python train.py --n_layer=13 --d_model=448 --d_shared_expert=256 --activation="swiglu" --normalize_top_k=true --routed_scale=1.0 --balance_loss=0.00527 --norm="rmsnorm" --norm_eps=1e-05 --optimizer="soap_variant" --lr=0.00241 --beta1=0.95 --seq_len=1024
Below are experts of layer 2 (counted from 0) of a mixture-of-experts language model. Rows are named router (the router's row for the expert), gate (a neuron's input weights, with its number), up (a neuron's input weights, with its number) and show model dimensions 336-447. Each number is 128 + 32 x the weight over its row's rms, rounded and kept within 0 to 255. Numbers have three digits each.
After each expert's rows: "gets" lists some tokens that make up at least twice as much of what it gets as of all text. This comes from a sample of Wikipedia text that the model never trained on. Tokens count by the router's weight.

# expert 15
router:162176132082120176131094079076104148112179057131138113145088124139099132137191110130148165144165165125161198100168145144080170092080153090125172116152136144114155115135137156123168108129102136129181144098142154103096125123120098106152134087165125104128170082141165086157157146131110108102148146118120098199094167141157116067158076155105
gate0:096136078136193157104127121140093132103112126119142125139130113137166125153123107119096147113143192122087145145068106141104128134128113126132084189084109107103089141158103073123099144129110171112147126119105150130107120145124151074108098108113161074067067202122161150121166091080120120086146194145164196134174127178153089143121170165153
up0:112097122151206133157115173125143095128145114070135117094110143094210092145174157089108143090092176106128124217113125156074095135107093101119160100158173115108121078121117121116100173127083128126167140096135119148124087102160163115125164143123115092077115136139111080140093069128147137141079141133097120157156166107112099117100158123165
gate1:134150130099096088179161117170173134117079080115059169114161193120168087128089131163138084127137120204104092175053128170132132154113091140072111110123103088125108136078112130092108126120106184142125155177137068118136126105100119161162057118161141171100124108127110094106125114161156128101143091149130124147094095100093171087153142111136
up1:129175119102096086137162098178130084147043091116109181131152078112143123144154070131134118092098165164131111144102132204181157100113025151121096156177114123141123076043159106054100129134172177129079158120148089137063165111147135121144108102182147173178161127128133115112193154117103145114104122176099127109137147128118139098125156128121
gate2:172151122092068138073117126114159121143144121143115154117114043115190140152118154144096149116124172128168120139116174179101146130119095135143061159221142140100136131148143103123159178134132066144148126139099114183041163129104122176131123169103150111112117139146125107044156179166144088148082190134136111106135136148146118098134136116145
up2:143087169137176148200116139112148121165142109118116117182133170110095126121132067105125131152138147120143120154056112093133108082123142118124095119124114121213159173076143084156112101155233131165146163165162080155110088166229162130087130133115079133142106145142150147101120125024126094171112094174134152156190096142138096148112160135128
gate3:118092122146152123154126185183166123091079206105205143165172143126125183157143153121113123116080116135094129130080159160125134107152157165153151104152189100166098133165121104185141119125149100145112151122195099111163150131153141159109091150140170144119155122135126094118129155212110135125107075162158133104155116154160115066152121123155
up3:114109108160176130181113122150144145133098145113128108117141144161177158093146154159116131136096101175130189092106119127106109123165095167180112076166147124114123151132122123134148124142162075137142126092167232061153098150170177135161103098117129138078092137149068084142124125080102174116183154142122107139144080142175065098063179144136
gets: " of", " in", " for", " by", " with", ","

# expert 8
router:132172143094138168140103162154119173117077127143124118126130115118127176206139137135096080146101111124116091102177184165151146111122175163171153165139129058092141181143086093162193053118151123126117130116111151171135150157080151146141121121132132144112157138116140093124128101164150100087124140151112119137093049148123089094118117109132
gate0:064111137156087148121141109111093111130091140128119139105105131075176117124124128108108207092173097148131155162059106085077124155094099135161135129099128140096162200101134159159165105091109126154142120131138091161110117116097114122126090169082134134120118181090142161097113115163173102191127136098112157120102159136068139106104156140142
up0:104086150080102098140131180128087114142139105152175162151102102135157105116150096074178207082123178153128148140094154106116135122079122135162150105184123150135197180139100156145134096135140172147110095119129123164132164124148131165081145194110138137124143172143178135132126114143169117144102118106117103118107109162070054113117128153113
gate1:122173153115149143130169115076149106127110109115110073081024113070100122133131152134100131131087123183125138169129110208129119147148155171129096117121176109103103066157149142159126133101109093100139150142134141152136154088108162124151125158146118150149184164094119143099176091125092158143114153124153132087070146131067093133170208103185
up1:137154164123051133143132112147185147148158111206148138105108133147194147119189097159098147141147089145138138185108150174082099104115121123097072112160109149149161151109108113122118099050118130167100124124117105113151102168136032108147131150116115074102134170088092138149129078164095162074109171177134084099138157080129173101094138146113
gate2:095089149118143115182140162113172183178074158134110148122038111128139094117198126135116118152141128100137061079215141152118159148115037083116152109140164152144119160128117128079117111057118102155137114138096068153188125123151147080071077059128169168084076122139132153114087117172102139164167096134099121116065129140141092150158064187083
up2:179091194109123112088138189133175147107125184103156162164083137121137125105124106132091149145101135141090116142116110110161139135104104139071071145132134132096204160135149136132112163143149128116095173100129072103133120112124156085141115159091104121138144161091130125141178067147182056142097101121137181139120106143147144149171121178131
gate3:130076123115133116188122081096137137076144076147194102098123142143095077128128135149143144124137145108137115173106121166149090134077137110085182112173130158138162078105145145134178158132065133101112135161125139066112155107184073065125171132070161156149165135121116171183186091153058125136149146106171147140066153146153119157116179203147
up3:130134094072162122121142192135162153131130069131106174116140118148034154112135133138162119119145128188097115158138153125129202108150114182121115122083112130063069178164162132172079099072186108121153154137165149150158094131074096162168096131185091092132138195145117094091118131101221127088162120174122065141156119094056114072141109145112
gets: " of", " two", " by", " one", " three", " In"

# expert 23
router:056145139211098100119104138143126106086100149098100067081070141135071178164129115102113112124149138188070196108156184155170112077148126117091167157159134095107134107162076155102111087126107119129125160156067174089051094124150124130100065133122206123127155116115167138144202121120110075094115085126196109118132151127126086134149100124159
gate0:090060122143166151047133193079028129141148156148122140133103064135148080097123139131154089080135184116114130157155070128162103134082113123125102112096119112123120157138133124130130167176138157157095128165112124134192190178116103136079166140117149171126091117134087053120119099107107122087104097184136112088141190144158143110057154137138
up0:165104133105104139101168135138179132160155158086153136157081109104134120134113105119105149145102158121155144080133165148079121166143115111154064180177115186120138202132152110114082109082134148162125066128100179140114132083127067150187173154165105066106127173131134193122147117135149091154153165165092087189100124126102085177179104147115
gate1:109055130076122118138107145150137098129087144154175168120144097134127156123183117147152121118098131158150122069101113110137118111147118150058109103092146128085141135076166074133134163139127079123084143159147151172090186166180131101133076151151127121094108171089159161130094141157098126120118095099203168096143095149130090151094143092137
up1:107095087133129158165105169132058143146131141097155185158160146118115142152169132126110125092121071114128125083149184096099112115121126103109157108081164169069114164105165094107115129154127068112148146122180155135136156140208138072105051061142147127117114206095140138123078188085150099096111121118108175114112138133141094167134137127099
gate2:046151162118158131095107098108127159144185106114138140149113113160095156132140103141180096124138065119201116145113055119144147120109136135103072092152145096184113124150202071100126158048107119150108145120174126163126202120089049124153167114170116130153133073128090118097086110107131111157068072159180172100181181087111207105123166132132
up2:101111166164086134150071133117145098105076195119124099122128138141130070123158109099185186135135168143084111127183134114156132149145096109138166115162143124108099141150118200162114142180171152172141156105078101101109113166135164123102068092095172116113148159115153130104204141107126103108162143069118085103107118137122066131137043103116
gate3:152116126108121097118111091113086098151115162131128128189136122099159082144102094128109141059118063066178101173094148164180170151123190045129171112121105146114104092129081059094128145124102158122140135168130157153171135115180121104120097107141117090107171109103111124109124129140142102127188100099155124156076105105104134077101202161129
up3:115125127124132168125189141098138150065168130180107139143115139174082112091102125183149122147103123110194119138055095163135159090092100151141132078132125171163175106143058027185104166136156163130165106100166113106146151124147135136164133133086116081114104128101118165153125152082171078094200084121121181096114083133176174115109128143141
gets: " to", ".", "s.", " as", ").", " be"

# expert 2
router:133123117087117103125147152131138186139089113099110117159099165136127121150100117075110119111136106159146160127110112173137191138080082102155104096074109143120113104081130174101138050096129119121133147201184065116132107151113146109181157087129162148169205090142105102158095185130112149176097158118150093112119130060061092128168160088139
gate0:176134114114090177131096080115085108133137098149140136148088110135106185083179148084132144138162123128130114127173090214130146129111148128182107161142112161172146167157092084126146139079162139070162085135116095056092131130186127087096129125198129116123107154122126146051122155103113110092130118102131154110153165104143049104160104115118
up0:102138110124122058083119133183173086123101116103140171141087123090105148109180161092149170132121111137149147059145153153148118213154108114137087143077163133136184115090080103109142189099077187101082116126119112101046077118129147121102050103157132105177109130055112126125124146149178095172108182119105157147154156112190149144200120154131
gate1:137135126088126139108158105099133113143120167158083112145091125146081174159149183131120122144094139155079143162137152147133159114067125102151110157136094128172116161102162091022149062092111178155131086066032135111113097140117120120097169135091130059060158135111133170102141139086128117118105107121163118136099138143110126056124083107147
up1:129060112166160156052088155108129169126127097132117111123148153123138139100135120137189119121121150055132124105176153159101158185116168102078082066086119190146106136171092123180114152167183134107094169161144184098186165116166161131076080084130147057161071113141115093109149148194124093055180145120094116058131173126126173135162102143162
gate2:097138179136110099175121138108081122093104196145097137083202165186083178217040103111147100156197085112107117115148109073183166118128103134124079176114116125161102151104116150084146128137115149062107092120081159095184102075106129171103115106134112121179100096101158131142060146154090125148082145133133132145143077103135123060170091096110
up2:071149182111089189155163089170136077173145190132074103106179115117100151138077150088184117100198066140167166141131127046079089130150164144124105141170160124144089118110155114089162099076077186105149184146136100129156098122156122126125094107156123158142128117118126132104158169142157088164116128139170149114090077187159113084187160117143
gate3:131160161180182142130125123140122088167127112178199093103083126132077112148119151151137127111074107139105144149148111164105123099111072157130168163103193133134116135069176123202144153117064078138158114169092172094124133117120164155149123063147088109106091126125149126197128117187159174126163185141153146116121137152141135099140162096080
up3:122114159162134164136183148126148099138209162172102188122115170108128117137107125100129119126139097177132135124124101170172173130113035184166142099151153099140109115098139119158165117186113134109110147168122142114128139095082154133053087099122149147073112140108124118202080147202105179131118123156140136130157144143192182103099139129119
gets: "\n", " but", "\n ", " However,", " however,", " population"

# expert 18
router:120099155135072161099167036099163087114070155119115182079158160095167110124152146141133185131156143140155088185117100085147170061097090143061124151166077151167102129144114143104128161175158144146175056132188147147125128100155144138059066136098176138150135107127165144144155138183148174185135140097171113073104079186131193147133153181171
gate0:186139069150121097173090128102118108173105124123154098161148166146138135109132180087164062149110165096122117143113125126163108135102107114146145079139113076112074140106172111168092141083135096109054088143160164208155146206139146147128061169113109110142177075149105089106152035137146154063156137144131144151134136112105109142159134112129
up0:136077076094121128142147114072087088150039108118122126126116148155133103113109112132116061149129169103121174113189126098169111076111112112126169144139155083085149155111132124160141148142135091104085120171133138190142090159140182157086105121136122114127200035137122151095182092146143150097161136158117152165088124130125101141204127104139
gate1:143119149095182096061122083128097089155118141116145102122107072158130090103130085159162143151115127127125107139189040152097040169110177129106100134123104108125167168143117092109197141138097153138129090118072123115164138148116109148160141196130158106125124182147097125109126058163070152111169149166179091136077055128128129124156125135173
up1:089100143139100140117125183135128153065137134133098193157152145162093156158089117149156121135116156102108150085104102126060102138101147084174065109143126124102069103151118201112064149137192170094129152145153176109136134128106140143156066076146087089132148100136106125116067198102170128127096113097107112131187189107124166158111174144087
gate2:069121128155103070144182194118152110076130136095140174132103115117157115192142121069192091118135088119098164117107106126115168161106121129141094086066137121119090105146142184103093070146144101217081133123163149152094132118170112114135092095235121179176122128070110081094096152058121111121117056112121102131119141109148162112108103123142
up2:141105099092153114097152104202106127052157128065121109126151148096103099094109131084113189126184142071127151155143175092131156059139113100096183146120081195194107119074111149142137125183118131142124100113108171095206124178119136057097070144153152108150136098163131131126131156152136120106119136099141113189191082121114152108075044111191
gate3:139102110104159111154127129111174146147168134131129142118128128119133088095153137091152151166168090190126190138144199113117133137197118130125116081148160069146144115098175110085172123133113139127143146134145138138109085131106104107091200155195090147133126195147124190090090124120097134139092108155120091127160127207112147114093113109147
up3:090126141153099133168121125162101127085112128141126132176167199102085100069066085181142130143125101152133150152123144104135062122131174136110137157140106168124133148156134128132113094119092078160122117179152154067101080088121140104156062109143131109098148154139138112096145107163064106057170215127148151134136076124119130133143114090149
gets: " the", " his", "'s", " her", " The", " their"

# expert 10
router:090114111183078141202091113112191158125179140103135141094155189135153156160093124132100168119122089155123123107089110110100155125106163135131151134173109095183109062106183141069042123156158105129102102158167138095133167143139151116129047125139108139105095124101099108180153125137165100152093063128105177096181122102136160152128107133140
gate0:094131121177100128077122032177094107092140146127160157219109132098118141135114107056147159090089156157086181117111107118139143073190154177101142156149114115119185151137189188147100086124078162107106152151143172093103130075126092107138181103131133162119162138096120143187162176148129105162103092133150147093109125096101115147146085103123
up0:156139139075087121198079123098123131148131107123120055162145078150151110116133159070135121166202115075111047130179136146140108168075108080120122121121111149130099087134107098087147167130108144136142165109123105185119119087121091146154154089145165105112154146143177110087079076112132140120158148163123098080171168139179130115137186121127
gate1:124154140166150098104165135086151157081084147073155114158134098117105162046129095166143158145070149202106101136127123108134140094139128151091124082112141098148168157116105123117130072112121151100186167142103149091083195149132188140153101101073140102104210159073123125130144135041142095111140066106130135133167067086129106129147145203172
up1:086138169111104132090101093094200089140179126156162168129190130087143153092138116198158103189077181142134110171093086193138103100099097114098105078143116078078154141080117108125163116115131116151138151173161114079132178140115156093066126097161141095072146138125094165082085125084077157170099087092131122093133092131094159166146158162118
gate2:123137116129036152107135123126118104156136100067180140137117107103177146125142154159150179141103127121177086114162117163145156178149088144135136117123160111149117116107129139158163128189116090148116088144096093115128108058123117118132154133217111207117134137180104118089112122129161136127144122076114141208159134163182120158072068123141
up2:070144105163129165121192116168129145098174158107138119109173115112141145134158100168149107104147140162072106145100148078128117059143074157138094129097129166104111094116124123155135103181100139135108172130130135082086126173111115158134136165077102105113071203144149173140180146154138150120110132118177093161116116134143110151150058110099
gate3:161121152104165147136148205112156146175095155079103134098128144126096140122117131141068134127147121108078108140116202107100074168169122118173098125118100122131070106089100221121150148113111123143207138151090164106162131132094148161083085135123121114075135110144161088129128099145176152103122099060115106174131120099147116136085117117102
up3:152111119150153125133190175148139143104119153130131147094123125109118114104122203170122170132177142117077052159136130148129145188135127141172113128168085147127082048153130106147146136072132104120162155115179088181099085103158114141125128120135145107104096151156173063149157115132216132121172158080083150201105151085135106167105108159046
gets: " was", " a", " is", " were", " had", " are"

# expert 19
router:117028148138193139083205142166171126135100102167174191115158064111154179070186093162089118123103182157112088076094086087111123167124133079125133090122102146176117151129150095115128166145177164123103127119101099070120085141130129091111134124082195095084068143115089105118136132115117126120164136084131137149171164100101121180126121195155
gate0:148127131064111065112077134074015153127140132088112164130111191133147133105069172138082178116132118109113150128170165180109114165072166130151104163180121149131092142155104127097104140108115130050158132062078100159104159104117158144064146124129154145100106155140167151156136164117092124145097140150122145122136096126160139073204113071096
up0:136086145115113127107171175161059100129139092164127110085129145177126158114098109135019110162099130125057108126108159148145138168107167110151083145173158141190172117131076145139152155156117171137085148127129090194133173168142107101116121163103134145182115150149116106155118137157032124135119157120111093146107155086130179144151105153126
gate1:140168090147098115094085142069079154139137052135082148181116105135118133145105104089131132148125092143124124178177155159114129076116118127063124100100125077092121125063135157151100091172075160096166116166160206113078130159098111115157106145151095128176160090070142112072104048165160085164126119167068139052101084115125067111131121064098
up1:112109143132148210160160166218160104102093141193141131090185192147146201085131147134090146082110098145140077102118151063153148135123143154139130101155188112168160136107199107164144135182155145119105072171130133129191099128160126114110101157106145155142146102133086137134117169171074150098128123088091113149153093145119087127080102182221
gate2:052156119172158150170099120127045151080101084146082125133164113101101132166162118115041124100137124085151159107156086149135033140127136143137144128138077095103102151104118108147179161100124156156179106139133118073151057176159106073156123124142071147125120149130154147108089143153104109120144110151160131096132114092096115129165147131121
up2:044143125114129168180164099150093148122101110123060119180093118083102168151151102167125103112107139149115177108097089081108075155140125157150122137137119114126160156100159091108144153135226117102112192126126111149083076091117108101145114088092140112095119183122160112126136153115104145053116089119156184128131165083092106134100098164148
gate3:090118140143082190121091151104135115077138145120144107080125136100134105152088092122106133119128143107140181148160137116100152091140142121098155139132075140084135096097070156115198132102153105151186164125126141163120102116143127086152096129174092130123186065087124155135162149151140105169129075149156103164131108092141164102133144065129
up3:117137168188180121152160165172135117153137092159097166129136155122109161113137041131132109138069174085150094103091143123149141154194146113119066190172104068140134150162108168185159114121133067121094170182154113128099111097151170116152135164107181075182212121106090116092113185207125134100170101128111108124141177077104123101172165138174
gets: " the", "-", " a", "|", " The", " an"

# expert 30
router:100134126115149152096136165138158185128113090114132159180124123108079109141094097127147142125116053072157094124143161128109099127099147141048165118139136140118201148118164171162167170096131137107116095097139175080117181147116065119142076149104134114104116139137144120091152121178119149158175105124160178134098166082111156094140105163114
gate0:111094168179150092114149107077117099193102122124101139101105059150169070097134127139213099152158117147110131164149086080119100157124127128146126145139145084134135114094106124096133153058078115161162094114119093158144087111110151125100136168119115142158145154108110121128115150162139131133156183112154105067150109081117095138146148079134
up0:136200125141051149155063109192091096072146115110092089147149089086090165183150106086107197112162114087122119098169109159184177127085139101146146132126109139149091153088215144109095168129166098133153106188110137148082198152151062135066117149155142086134142098121132174154061043104121144128098134183184088140112131112077128139165159141106
gate1:124114082144150112088107083152093143042168134100099155117116137158125091096111103133110121157156120066063132122166100140105101144098159191110202080124115143120110146192109132112144171128146138140121144124091156159094110085091097132149121178135166111072148138138118119121132135137087117099153125085186091145139151153086110149127114131154
up1:150165118159119181151144116081124091165082187145161147135097178189061116122157180120095130107145114120142094111092134122108173145109122163184142086135123180173118098094085166092089098107147158134147156130168090195149139127189108116193103140037089181157142114149122142151181175166153105110083129125121154092099124107148107132077078154081
gate2:168138176097115122194149090105133128059108139106108148144176134091170156121176075128098101118121077108154140161159136080096074188079125125125132208119078144125174157081115163135155106159107184109184108151155131120115151026064113100153134174141100142117119186075123146142131174132129070104112165132107122098139164107087109130092141178159
up2:185116134156084135119115139143132143150135149112164148137123150115135079150133148097184150129125131065078134099171139095154167133130152190109147047166068142104083134148121126174090152146179108089086072152093152136182146135108088100108081126140129106177176028148160105165129151126140141177105170159106077113124120117060190089139166102120
gate3:132110142108128135070144149124146129133190117148120167141165131098092171160200178121100167089144111121106102137110121158173170068133099129114151115123140159126121177171078116136148152151144090152119122150155142110175168178083137148116175149128129145166089129105142166165151152143142099111145214129109101134137086183118108096111129123148
up3:130088109084118112151074078147201122154101164081125132088074082161132146097112152147082162150119121137072201143146093182127072125169126147125147167118109132097099160108134170138161154090113130126159101109106114059190114118172136194169054122109101140147177113156078088064122115160170120132140174089151137080166148151093148129222153122116
gets: " in", " at", " In", " for", " on", "In"

# expert 25
router:143100202073089147075071179169112121132096073112198103128097052102143113118192108102105137137085149171133116085103088178186070132132075120130174134080124151179157155043139153136125133153119118129094113140138158096105120149114132160138149172129142198149175074117112130156120090127121110075127106125126158064148180099081134163109141093138
gate0:177115153099100025129129126160092149133171108115142106116141051154131071145116079115153122161156128142146136076183139037136118136157154067075060154071115153093136130106088121113097145109120087110083171196180169062119144107095104135137135171131133152122162144131123121123126082218089109162078119152089113128154158120085155075127160121109
up0:148167146128100090199168100173138179149118113145076125123110136141115108166149096201026101132116121126147118054083173183157139129122087059118064145052110115155145130067120182107122136095133153096126104139089204133137085140082125132090112161084132146129164148135124085147098146101076126148161173134106159101114163130115119122133157067159
gate1:124078159130124103104128191174117082149045156096135151101109062126068086145139083125135092167140172114122110117106110154069121134122127182161107065170160111121138137114151147122127127146032188209106127148102193160141105124123096141127112157145120097140215195066141151117132116074201170116146139105162082150158109132111142097207120153087
up1:182138108085131100162143185083173182084113102168095130144089117106096083213168112099167102114121105080170101133059091136133137147152074200158173145155135119162137170106118056064115052205143077104143125124139148133102108156136073105124162132131168188094124168078123116126104124137176148145162097155156130090106148123125151177127118172168
gate2:148125100084117160113128114136065128198129130092075109121136125103080206126070164125110146106181137121154081151159134102140124122136139139118134117193102183154160091161179077109099154129082144133155181117129087173061134114163092112115088084141151055118207144126164064127112164164166111149167175146154122074156139131070165119174095180137
up2:142122085135136138125116125197149080112182055172112138107127115129119152123124129154092161102166142110123162090130115139142096127137133122097152170168139154182152166107148136039120126141167096113106152181105104086180105138085091073127146138157092148102102171155131196114098102149094099114177141112110103125151102199145129138153164152119
gate3:186052148184185168097146187083116146114137098159157150127148142134130093067184104125131119170087093231133079129054099071108121128093152092145108126115101112168072112108119164079049095189152098131136161138096173116155143098111150153154140114143101145134108092106106067155139106094151139215097083075116119097181084088078147166155127118079
up3:116139123226125129109120133156063120169120198160123130150142074175093104125082126132080046112122188170171156115145158157147136202116122139096073073128103137065167120118166181198178139081100072213125177150151076110159134145139116118117055114138099073088169150137131172095119129150126097088138122135108121122154091190138100100096149100144
gets: " that", "-", " |", "|", " which", " also"

# expert 22
router:192145105127113088102142071162119145164123143171170105103133124164122143069103071148106098127119202123126110081153132169144148177143133146151145114107119130102131140103172154156127162129068184148071113047059119111135138177135145143133128175128104180078135133184078152119098121109108138105141152112098104156147130114083106129135153174091
gate0:125114090159143120164149175092116085167075208128185095116103089130135151128131144142073130074111162112131056136136125110219119137141086153148158065133112167139114104156126145093109133087127098148130117121077127107080040141150162198122143146110111099132167134108126139076175090132116139146096121104167075129090129175128159090160069106098
up0:127111153093142157095120076146134066125140105119078091127171141124134131100103135227126123133118089099153196140157113117055120088156154139147144055140154129143124090115128085131159161216107122086151117132141100152182125107134168126180144082179165203122140141128139147184077238144151117114067204153109145089235055130141118120073201123161
gate1:094134121123140156197149087089146149156091104126164066113124157151128143148176173155117110106101116108109058118116148139186123098162105111141140084131148170111139111198116073133164100077124136185149118114141165146152128146142162182184109136128144146123102098144137127144144112122149120035120154132150115132076072133200072136153084128146
up1:107150090138120172163096129133089154149134101121179081125128241162134138143149185211158155117147147107089060199149140133111170115129140129049160112094151143124097113181152123169155145086113096145134146098141123156161167119111118106168077139109104139105110139125123185131083157129080080052129177153151125120119096092155117081141139145132
gate2:116114129098148109138105137120163145113089071104142150127090141095118083062108161198145125145053122094108152126117193103097142134161072096110087105122123073133146099149175055160108165171119162130111137137163126123101122125177109170127088145133179145141163117144112099133181128125117186175193079136099199148107159106079128130123167086148
up2:161125113151117097081098146101106160146158133117166166130132152101143075062108097127183129089071167050083113134142151122028130140158104054096070076129071090126140146182169101138076150175119141121057166148110195107123146115210058089124160164147119100113116081146132171127088104059089147131108154168110144147093146127102131095179149116117
gate3:131054170082146094104183132101183137094133097130141133152173108142131116115116099090078157146069139096140121124073080142073058119143136134160078175130170102173102150090110117126178121164139128136126140145142153090112140172077136145131052159082132101131095097117141131121125157139142105131164192096128060102186092160166100058115148105157
up3:141147177043138087112173106145168143111160085112077170150130197135128098190146119040125142127135129135125112136005134139081196095128167136109132162157112147168157178101104140098145095101088163126093175168132083109090175106066142151140133155121110086146129132108130091112239158178086112121172156144142119098123116162117152083216147114159
gets: " |", "|", ";", " (", ":", "("

# expert 14
router:103089147103127119143191110104147171165092049145173125138093082113122126131154176144173191129123136130122095197139125138137101149111129062169126140155158125140159162143129123107121164149126148128096132130123055142111156124183108115151175088068163154146137155123135143120138145184137158125102148058140196182107136111158066146049122198128
gate0:176130103095142163106172150112102139154118155119164192149168094063140074083155144097085126104166092144106124153163151085099133177153148179184091184130160144057120134126120162138144135128121112131138122147096098177097133070157136107157110114151094163135112172162162162094125143125155178137133135049149159154132106121138129145117115087140
up0:171087122113116131103171160123088104122133126117108212173162118128178099138150069065175113146137100144171156116091113042097147131124136112125060160141163131087134080133139121062080161146114167128147136141018126125093121078150126160151121134108104129166164172112132137175166096080136146157044174034107147133152142166099100168146109131141
gate1:144096171134091131135178069139081094138183183171133143108148101175115170082114147098102130109119145164157141104105142116177102104118163089110141141141173153177122175101095153114120146081093094104139083149190128145117175140102116142145121069133057148135122167151118147097159109063095173126192103088153156122104111138131080156095122148125
up1:175112113135146110111148201103128124114117131180158102117083142123086089137156139139086187113155149124181126139098093081203123124138125123118121144134116091122154147141184106111114150165126106120121101077142143170162161200093067099104156118108159139167012190111127111153126092124103142155134128086113112095168103078163079142078163122153
gate2:095152104080136125142175069150151106143115100137178106112074068190097095090146081093179131113139115134094137083223205148177133164106113140121172124164169102139122126181103108117115201120176174115140170137153123161156195127174163120154096119101167163159062089131076126073204128164128148187098154124180140168124109094120103144128124127117
up2:153132142135191140137107116089101114153116187107066054106110108124181119098165156106169144173090169110100128159120077085148075166125189154113081145188040136063168111101144135174197156071139127103128114063149160122110121113116146105100179136139110115142117101173141138181109039110101113088156130133118129117127105116174094160119130114094
gate3:145141129187121149158118117128095111136140118106157063110108183138057076105180110113131171097138088117140127166143202090149128109202104110203199100164138113074181137146175069153147107128077124077130134159139127158134127199140106115133081103140101127071139185136105144084153198137116072162121125096195149125103089137066082147072197142125
up3:137105160176078154111116153139148097132123162099137118123112108120133111107147081102190121113103116119145188087101095124064187104121122116170120068097147115084136144157130084109066043102087126076160184160177078127102118133174089118144119049137125190165111160141119160133182141134157074124158111074170187170088186120077159136109137095144
gets: " the", " The", " of", "The", "=", "==="

# expert 26
router:175155087148163124120129131103143162142154143119065150161108117139124112196076108140076150131088076157124172099112162142117138088171151127113176136108114138175115145117127083054054120092169130147171120142149088156062149137180154143178097117116116111065137133100133063160137113096160091109125107074058124165117125145094187188073202134145
gate0:043113110116164160187134106130123155104167123123137100117155184050108130165086204165190130061189085045128115157115058129151091142103077123093120075126142089131094178146157091108138155191089143123176154131080096134145089132083091130089129154091176116138122106147126138137147153194012101145111091082133133101113158088118136087115116099152
up0:144100123156134128158097145133147126111152145149102142123110142190115108170091148139145103117156155136137155140116198134170248101144096123105158111108087129103110113159145152125132095125129128108081165152122057160084118120185172130039116129150088140107090101118134116153139177159073123179090116165109097109158101129157127120160144149142
gate1:107113102072087192078164094134109126125121082148151152099108084121102118092133140115111134166121127123093143095079097124110114126130148096080064162167129194154098080110081145092123126120128102089076088209137197139077153137132149121146095139127164097173106181162131145113177099146136137123146159133186169132111117136153144127167108082132
up1:125121118067099139086164100091138120079095166130140060132094115123130146109086136101141102088201117119114159169128150112063131143107117101183102149064117149084131064168144114110127101104127172161158128108164125137104089065078079139105217102125130191132121136106145117154123112131107122177128143161141105104159157125117134204186112102106
gate2:126105133165148072073151115147150140123126115137146091114124110127101124141137087096130097096065126165147105119092104077184111116088168124102096156160156118177159170073076124127092095086125100195104163150140129131100142095138138109171157110080109102164146121191161098150128160149068127031120130096139148107111141159149099111169117119184
up2:053104114128156201096184158108155095132099113137136151155112116117058192150177101143084124125094121143121158119077126164145136129112113119140162167137145139124146111083200126158120125171129073120130156181142149139152098135152161126116155107087135113150135129113124122124161188232134172142144158095165145118140097180106137091096122088135
gate3:170204145177111044112129108120170140117137115119146101120115124192103106149159134129142091106112145065086129148154145096134127155151110045150122136111114176136170149109141129135131116154141115169085092147132110115138118182123149215119174085187098102114136167159148136119131057092150098182157128131122154163082165140148114154150151142080
up3:109101122130139097105094137095202137105116087115157054077073136157143121161194100156124178101169160119091146121146156132113167164109099056123136123114155126132145100114209100121124137203176107146071131135117180125154073160118115149065171151146101154147138127119099115147176110166121077179166136154112140154111139217073099133169099082129
gets: "\n", " was", " is", " were", " ", " are"

# expert 7
router:140108088151121101053146132157161163164134098121172146072083118125146116098154110128142051131102143141136112141051106151136119208072120128164114144083139156122138195056207159113180139133124144128055167094073193095097139131103140058191127197086103144082108130115063119095144102122117111116123048039106157167172176110104085174116143168130
gate0:106083083097098090121174106101104101124056097183142096106128036174142147188148110130113129120156097092098147092167198148182069144125119150148093112162144144066087166157106083138205169164190084132108127153073098134166085092131167133166134121118152123085104140137123095222088086108128149101094127156121049110093125085102138150153132124146
up0:097115153121150160158099109143133142092106137143112156149088131060152164094102164140089114132087104168113120142150060207133103109182096135148136174101145155133129180159105169150174105098066109136116134084158130134130099134107127147108169155131109169121150139107129119121153075164150133104154103157128171152114144132099072146075116133135
gate1:094175180088089078152104085077148119135131129065127075143117109118101150119146175081092106133171104132138100197089156122135154105180097143075144085103130138148184137182060066143095120073104139128169118102177142110125092138164101100142073094120107154150124116122137163139183126156118128154105064167135121174096119164118164181126086107126
up1:143106132071120089153159108083092101141105118102131087166178161140126141111167184143156158068147122106125120130166173106120137137156079186139157069103114147104169160167124082131040136095126181151139159141160160132137079181139115161180076096142097115128162163128140147179144118134156130085100136235118093112107128146176139160134084095084
gate2:137110172139162149107128135134094130118094135156198147117071087116130039084098094098170175091136116176132102114090117130092054109098146070166115098200164133184108092157140156155083134086127111095122120118110124099129135139133111097100123148188142096139192141076119133119095083098128134170110124113138103091151081160140143101118119090141
up2:140079145145197139120121107125110191115061112095146108129104112114077057109130182147139138153130136106078156087114094073096116163136160099172078078183158130119095142112116188115125111111103134125121193164132101182115107092111101139147153024180153148139156102147125092163143091092164094122105144139159104139200148190142220134122127156152
gate3:129109076132135130154211079117161161112071093086177098096103111087158118151129197127104152115093126100088064135173100096144136139092093084118147109166128127142079112132166134127185104159139150104095063155181092142120089200157136131129144074099130182129154174132152060114083135155148108209086119164190114131111155104135156089183094121133
up3:153131129120101157157142106144143117208173067102126142078132157140142175140076187090098133151137118070142177175181117165136144116135093147163117118131144188116100124145090120154166158120115099098146123098151124200147145124150066121131112097145134216163187122100123122106122163086134158142173150167148185124167133134128125138124098150122
gets: " |", "-", "|", ":", ";", "="